config = dict(
    n_layer=8,
    d_model=192,
    n_experts=32,
    experts_per_token=1,
    d_expert=128,
    d_shared_expert=128,
    activation='swiglu',
    moe_layers=[0, 1, 2, 3, 4, 5, 6, 7],
    router_score='sigmoid',
    normalize_top_k=False,
    routed_scale=2.0,
    balance_loss=0.00103,
    balance_bias=True,
    router_cosine_scale=14.0,
    scale_expert_input=True,
    init_std_router=0.0109,
    lr_router=0.000376,
    n_head=6,
    n_kv_head=6,
    head_dim=32,
    vocab_size=32768,
    norm='rmsnorm',
    norm_place='pre',
    norm_eps=1e-06,
    positions='rope',
    rope_base=1000000.0,
    rope_fraction=1.0,
    qk_norm=False,
    attn_scale=0.177,
    tie_embeddings=False,
    parallel_block=False,
    init='uniform',
    init_std_qkv=0.0407,
    init_std_o=0.0407,
    init_std_up=0.0407,
    init_std_down=0.0,
    optimizer='soap_variant',
    lr=0.00382,
    lr_mult_o=1.48,
    beta1=0.95,
    beta2=0.99,
    lr_head=0.0106,
    warmup_steps=200,
    schedule='cos',
    final_lr_fraction=0.1,
    batch_tokens=65536,
    seq_len=768,
    doc_mask=True,
    train_tokens=284600000,
    steps=4343,
    dataset='wikipedia_en',
)
Below are experts of layer 2 (counted from 0) of a mixture-of-experts language model. Rows are named router (the router's row for the expert), gate (a neuron's input weights, with its number), up (a neuron's input weights, with its number), down (a neuron's output weights, with its number) and show model dimensions 0-191. Each number is 200 + 20 x the weight over its row's rms, rounded and kept within 0 to 999.
Before each expert's rows: a language model's description of what the expert responds to. This comes from a sample of Wikipedia text that the model never trained on.

# expert 9
It responds to: Opening quote marks, first digits of years like 1 in 1930s, and first syllables of names such as Al, Ar, Kar, El.
router,188,204,201,244,202,184,213,213,195,209,205,208,201,200,214,192,199,225,199,224,201,174,178,193,216,218,163,201,248,200,217,245,223,175,200,215,229,212,194,195,227,197,228,206,234,239,226,171,138,191,189,188,184,187,229,177,180,215,183,187,191,195,188,187,193,201,217,194,219,192,185,191,201,179,210,182,220,194,213,186,188,177,202,186,216,223,202,178,207,219,216,198,170,167,190,183,203,228,246,196,203,199,170,231,226,261,187,176,207,226,177,217,200,223,194,227,228,191,197,166,214,187,206,227,194,230,200,206,227,208,185,207,226,235,212,201,200,173,182,184,183,235,230,203,224,172,180,206,189,196,219,213,205,209,178,231,195,194,181,216,204,206,149,193,217,220,174,186,222,178,204,200,191,221,196,199,196,181,219,158,178,219,201,178,183,169,198,176,204,191,235,217
gate3,222,224,192,175,208,210,183,194,181,197,163,188,215,165,185,243,228,200,215,177,242,196,193,177,172,184,205,224,180,235,228,196,200,215,200,186,195,192,232,193,201,180,204,176,172,169,209,167,200,195,173,217,231,208,163,186,250,203,188,201,214,164,202,183,196,232,163,201,216,189,203,221,213,221,198,173,212,200,173,195,202,188,192,254,178,199,211,202,187,189,214,165,174,212,164,176,207,192,176,200,184,187,173,211,208,199,197,194,190,215,215,218,184,212,193,242,211,223,167,198,214,176,193,208,205,184,183,219,194,171,172,231,220,222,218,185,162,221,200,199,223,215,215,177,209,196,225,194,180,201,215,213,228,184,219,233,229,223,198,210,162,212,185,212,190,191,186,232,208,166,200,230,220,254,213,193,213,193,177,192,182,223,178,182,186,202,192,193,177,204,212,193
up3,205,179,182,207,193,196,161,200,186,197,178,184,224,183,215,175,230,199,228,179,222,195,183,207,190,186,233,224,182,225,201,185,181,182,229,202,211,214,193,196,191,184,197,199,192,184,179,161,181,230,213,192,192,157,168,189,217,212,188,224,178,220,184,220,191,195,173,214,201,166,207,253,188,171,229,173,199,232,213,230,179,180,174,210,186,168,187,212,172,203,218,178,199,205,211,208,204,228,220,191,184,165,206,203,204,187,202,184,217,221,217,208,163,197,223,238,193,193,160,215,170,202,189,229,177,176,161,192,190,197,209,227,187,183,183,171,180,196,200,203,206,220,206,176,210,213,235,212,194,203,229,215,218,156,190,203,164,184,194,220,255,183,165,218,220,155,202,212,176,170,189,187,207,232,195,208,173,196,206,195,195,199,211,206,217,219,166,212,210,221,201,199
down3,218,199,181,206,169,168,219,182,196,204,199,244,190,180,219,228,233,179,194,170,197,202,197,179,226,184,207,180,182,178,199,189,207,196,229,177,193,238,223,212,167,215,169,192,223,190,189,202,195,200,223,194,213,240,172,186,187,180,185,212,180,179,207,191,189,216,222,198,180,173,227,180,203,205,199,208,225,212,171,194,187,179,171,254,233,221,239,208,197,217,220,228,210,183,220,213,199,206,198,153,199,199,184,222,200,182,223,200,180,200,210,176,226,207,177,198,188,174,195,174,191,206,163,204,186,223,191,217,179,169,185,226,170,189,212,210,167,232,258,205,192,200,207,221,199,182,223,167,164,211,227,190,204,201,213,168,225,186,194,202,165,194,196,184,215,207,216,197,193,195,214,185,236,182,175,191,208,236,212,178,190,195,231,218,177,185,195,174,220,168,216,215

# expert 16
It responds to: Commas, and, or, ampersands and closing brackets right after a person's name or title in lists, obituaries and references.
router,220,188,219,229,181,183,182,195,188,195,210,202,166,221,200,175,220,240,180,193,184,229,188,205,206,199,179,206,236,193,231,157,185,214,188,207,254,206,181,184,211,229,222,213,191,222,226,209,214,188,194,227,167,152,191,184,191,207,186,195,184,197,168,174,243,170,166,179,183,189,217,225,215,193,192,205,194,203,186,168,172,188,189,212,197,252,184,183,186,174,228,227,164,200,193,170,180,220,230,179,218,185,192,200,216,206,200,192,194,193,206,212,216,204,233,208,207,182,194,185,193,188,184,211,206,192,194,202,197,206,207,228,177,204,189,173,208,238,188,208,224,204,190,189,226,173,203,184,205,219,184,212,165,184,173,217,210,195,203,197,211,147,232,196,212,198,219,206,213,166,203,197,227,186,192,247,169,169,228,182,203,182,159,201,175,198,194,219,201,229,177,203
gate2,190,202,177,207,176,226,204,163,206,192,139,206,173,226,182,211,215,197,223,196,209,199,222,200,203,214,194,193,167,213,237,215,179,152,213,208,219,184,199,212,243,214,208,174,209,184,181,185,162,212,178,188,188,247,188,213,222,188,235,206,204,222,203,199,225,212,226,197,189,207,179,208,197,161,164,159,233,218,221,212,180,232,234,189,178,191,202,178,206,174,222,214,187,213,226,208,208,222,218,202,201,199,246,214,224,226,191,219,188,188,197,214,192,203,201,203,217,154,206,186,215,217,229,175,194,186,192,188,165,205,199,200,206,170,205,186,164,210,182,203,181,228,223,208,197,189,165,203,227,192,231,225,187,239,183,204,174,175,215,220,199,191,218,205,201,210,198,201,204,151,229,209,166,187,215,175,214,197,233,202,198,188,189,213,194,195,175,179,177,199,212,208
up2,220,152,210,204,181,154,198,208,192,183,276,176,210,190,210,176,212,203,147,206,202,220,169,205,179,191,222,191,212,186,168,199,225,236,204,172,177,234,193,186,173,198,188,211,184,200,229,208,208,174,221,243,202,194,207,188,169,225,175,210,180,197,191,186,182,216,180,208,200,204,253,207,206,220,206,219,141,197,155,194,200,191,183,210,192,211,222,249,208,209,198,176,232,194,213,184,195,188,182,180,204,226,168,195,177,196,170,182,209,211,222,200,208,194,205,194,186,207,187,194,200,191,175,227,206,199,186,184,238,192,205,193,191,202,203,166,204,169,209,199,229,166,198,195,206,207,206,201,203,214,168,203,152,175,176,204,185,222,208,218,199,182,200,197,240,192,223,191,186,232,164,206,214,202,187,221,202,216,202,206,199,192,199,189,219,210,212,213,184,203,206,169
down2,181,251,207,212,198,223,183,226,232,232,162,233,203,221,203,198,203,236,224,182,194,225,231,207,195,167,194,185,199,201,182,218,196,181,188,196,231,204,200,170,207,227,200,209,216,203,162,164,201,194,200,212,166,214,188,174,204,223,183,210,213,209,205,186,180,207,246,168,198,225,192,164,170,188,189,183,193,180,190,207,198,197,206,170,202,174,189,201,229,183,178,193,163,222,181,184,182,211,194,198,216,187,189,149,226,180,216,190,162,204,168,231,182,217,210,202,225,169,217,197,225,204,192,221,185,212,220,192,184,176,220,209,208,188,245,185,186,216,233,217,180,180,192,183,183,200,201,229,216,206,207,200,234,236,229,210,156,177,214,195,183,212,198,217,177,227,172,206,169,202,228,198,168,215,196,192,185,169,201,193,202,229,194,207,192,194,163,194,204,203,184,223

# expert 7
It responds to: Forms of be and have right after a subject pronoun or there, such as was, is, were, has, plus as and not.
router,221,175,183,219,201,203,226,228,192,172,206,235,176,194,189,202,196,215,150,240,213,206,176,190,204,182,188,202,255,189,200,212,226,187,210,194,236,200,170,183,215,229,197,170,189,209,203,207,200,184,196,186,185,196,190,184,204,206,191,172,212,153,208,194,195,196,168,187,207,192,218,179,173,238,182,242,208,192,220,197,195,242,182,237,176,199,202,206,208,214,203,233,200,210,226,194,180,202,227,173,213,206,221,197,206,206,211,175,198,199,178,232,217,212,235,190,179,197,193,174,232,167,197,191,181,210,193,191,221,225,214,212,224,178,184,214,180,180,198,229,225,194,232,217,205,184,229,217,233,208,184,260,180,220,174,197,215,188,192,212,180,163,217,186,233,211,187,203,206,188,206,179,233,201,214,237,202,204,193,182,166,220,193,189,185,200,226,223,170,184,200,162
gate4,193,194,213,253,185,190,180,250,184,199,196,213,161,202,230,221,192,218,196,205,210,214,189,224,210,218,186,200,174,188,195,245,180,183,209,162,198,205,201,199,208,175,221,191,203,215,198,215,176,249,180,203,243,194,197,206,209,180,188,166,202,222,163,200,177,180,187,178,168,167,225,205,180,157,188,205,221,190,204,191,165,189,185,196,159,201,214,199,209,203,200,210,197,214,222,238,228,187,192,199,201,199,198,184,178,216,190,216,242,145,188,201,199,206,198,210,188,163,226,203,197,194,199,203,226,190,211,179,223,193,195,193,182,219,248,189,241,204,227,205,183,202,205,198,206,188,180,189,218,216,169,179,194,211,182,174,224,197,210,196,235,192,186,196,159,197,206,166,216,267,189,197,199,197,195,198,188,176,181,229,172,181,191,187,206,202,226,218,203,190,187,184
up4,235,203,210,187,246,207,222,242,223,221,189,236,192,194,226,168,194,183,215,219,214,215,189,201,205,175,185,195,200,232,197,240,168,233,201,222,197,223,232,207,202,210,172,180,185,231,227,227,189,179,208,178,224,194,219,158,221,189,189,198,179,186,201,194,182,171,195,195,222,200,202,190,155,171,177,208,186,212,218,179,212,172,201,215,216,200,179,194,215,191,224,221,171,220,222,220,198,206,216,189,185,215,186,232,173,166,193,184,234,223,222,208,196,218,196,183,200,198,183,182,188,169,185,196,218,194,216,227,213,227,180,215,199,190,180,180,214,200,221,203,188,202,210,206,205,220,224,199,213,238,179,226,193,198,229,205,169,183,202,179,208,210,195,239,171,208,178,240,224,196,248,184,192,202,206,205,203,189,180,213,189,221,181,180,205,195,247,167,167,187,224,161
down4,182,162,218,184,201,213,199,230,214,216,209,188,187,233,208,176,199,176,234,186,207,232,149,229,227,201,188,229,227,191,195,191,219,168,158,182,180,228,228,175,205,206,160,184,213,236,205,184,202,200,204,204,200,201,212,211,180,183,197,204,198,192,221,190,208,188,162,187,209,210,195,203,205,205,180,215,183,211,214,215,207,233,240,191,189,202,229,211,216,205,235,229,196,234,184,182,197,211,241,204,177,208,209,190,199,183,188,191,236,225,220,219,196,189,233,212,195,220,211,202,225,184,178,165,181,209,194,225,226,188,188,193,224,178,233,219,212,217,178,204,206,226,190,191,165,201,217,194,218,198,204,190,177,207,220,228,212,174,198,176,209,164,191,176,196,223,198,244,179,226,202,177,167,216,189,177,237,212,215,209,180,208,211,219,145,210,186,198,165,192,164,180

# expert 5
It responds to: Capitalized first words of names and labels in tables, award and results lists, such as Best, Gold, Silver, Total.
router,182,199,210,197,202,127,211,180,182,216,172,205,214,210,177,173,185,203,209,198,212,239,214,202,172,210,196,217,209,222,170,205,198,208,195,181,207,205,190,169,194,172,234,174,226,222,211,171,212,222,203,213,201,192,194,170,180,195,185,177,200,208,237,202,219,171,160,195,209,189,191,209,196,212,188,180,174,195,188,220,190,219,211,221,206,209,200,192,173,201,216,235,154,221,209,209,157,184,219,201,200,169,173,202,181,241,234,204,204,208,213,188,215,185,183,194,236,200,227,208,177,214,165,231,205,181,205,193,205,188,235,190,225,217,218,205,204,208,216,197,203,221,191,195,171,226,218,185,194,198,222,208,196,182,220,211,186,167,221,263,183,208,183,213,232,202,168,221,226,159,192,211,167,188,222,189,204,167,200,163,187,212,200,197,203,171,207,165,180,209,183,215
gate3,210,199,182,230,198,204,176,204,189,179,220,185,230,172,218,184,214,207,208,237,181,185,228,166,199,203,201,207,175,204,194,171,198,194,193,202,172,194,181,214,190,172,198,199,212,233,220,193,173,208,200,162,220,196,173,195,188,184,196,208,210,199,195,177,187,213,214,248,200,181,189,177,201,205,182,203,204,242,204,162,172,183,204,178,210,203,203,191,208,220,179,161,212,187,180,199,174,159,256,196,209,205,218,191,179,212,210,200,230,173,196,165,189,182,182,220,215,238,222,200,168,231,212,220,210,184,204,204,244,204,173,176,200,199,221,213,166,200,207,217,224,193,223,219,246,213,192,216,202,192,198,158,219,171,194,200,187,211,197,199,169,208,201,206,204,205,172,210,201,249,177,209,223,210,193,144,215,191,208,163,215,194,184,207,194,191,190,179,230,206,254,196
up3,234,189,215,218,196,169,190,189,182,206,174,233,183,200,173,253,222,197,197,186,200,212,178,213,244,175,230,185,212,232,215,185,196,194,188,207,172,179,185,224,180,204,226,190,186,182,206,227,206,213,195,191,199,181,219,229,208,189,194,187,222,221,215,218,190,202,219,163,213,192,184,162,186,189,213,164,228,236,151,196,201,218,217,214,202,149,209,162,220,214,220,225,225,194,219,228,254,229,180,189,228,177,181,170,207,209,203,200,180,183,198,220,241,232,212,186,208,202,192,185,229,193,159,207,213,210,181,188,195,203,222,206,234,184,225,177,191,197,202,195,202,193,194,183,191,179,190,203,190,223,214,163,172,182,166,164,204,195,168,221,210,189,191,193,174,178,185,209,192,202,213,193,177,200,209,212,222,195,188,214,194,207,214,192,171,225,201,216,183,163,186,188
down3,206,217,174,209,169,211,193,219,212,232,175,178,224,193,181,195,203,163,188,179,192,223,204,237,178,244,191,177,189,199,171,196,206,159,221,213,202,206,183,179,191,226,182,216,182,207,215,174,195,196,213,198,198,171,207,223,180,177,193,202,201,226,222,229,213,219,189,208,239,230,215,199,209,220,215,211,177,221,216,187,201,203,214,228,226,213,200,194,198,219,199,187,185,217,256,189,195,195,219,206,179,233,201,226,184,198,211,205,180,221,197,189,197,160,181,193,212,191,169,145,223,227,215,189,181,194,174,166,143,199,234,186,204,174,187,216,189,175,227,197,227,178,190,199,188,223,196,206,172,180,179,193,192,210,213,182,193,158,239,225,228,225,181,195,192,179,167,224,236,188,208,231,188,206,198,199,178,216,178,195,190,224,191,215,182,216,234,190,175,193,205,194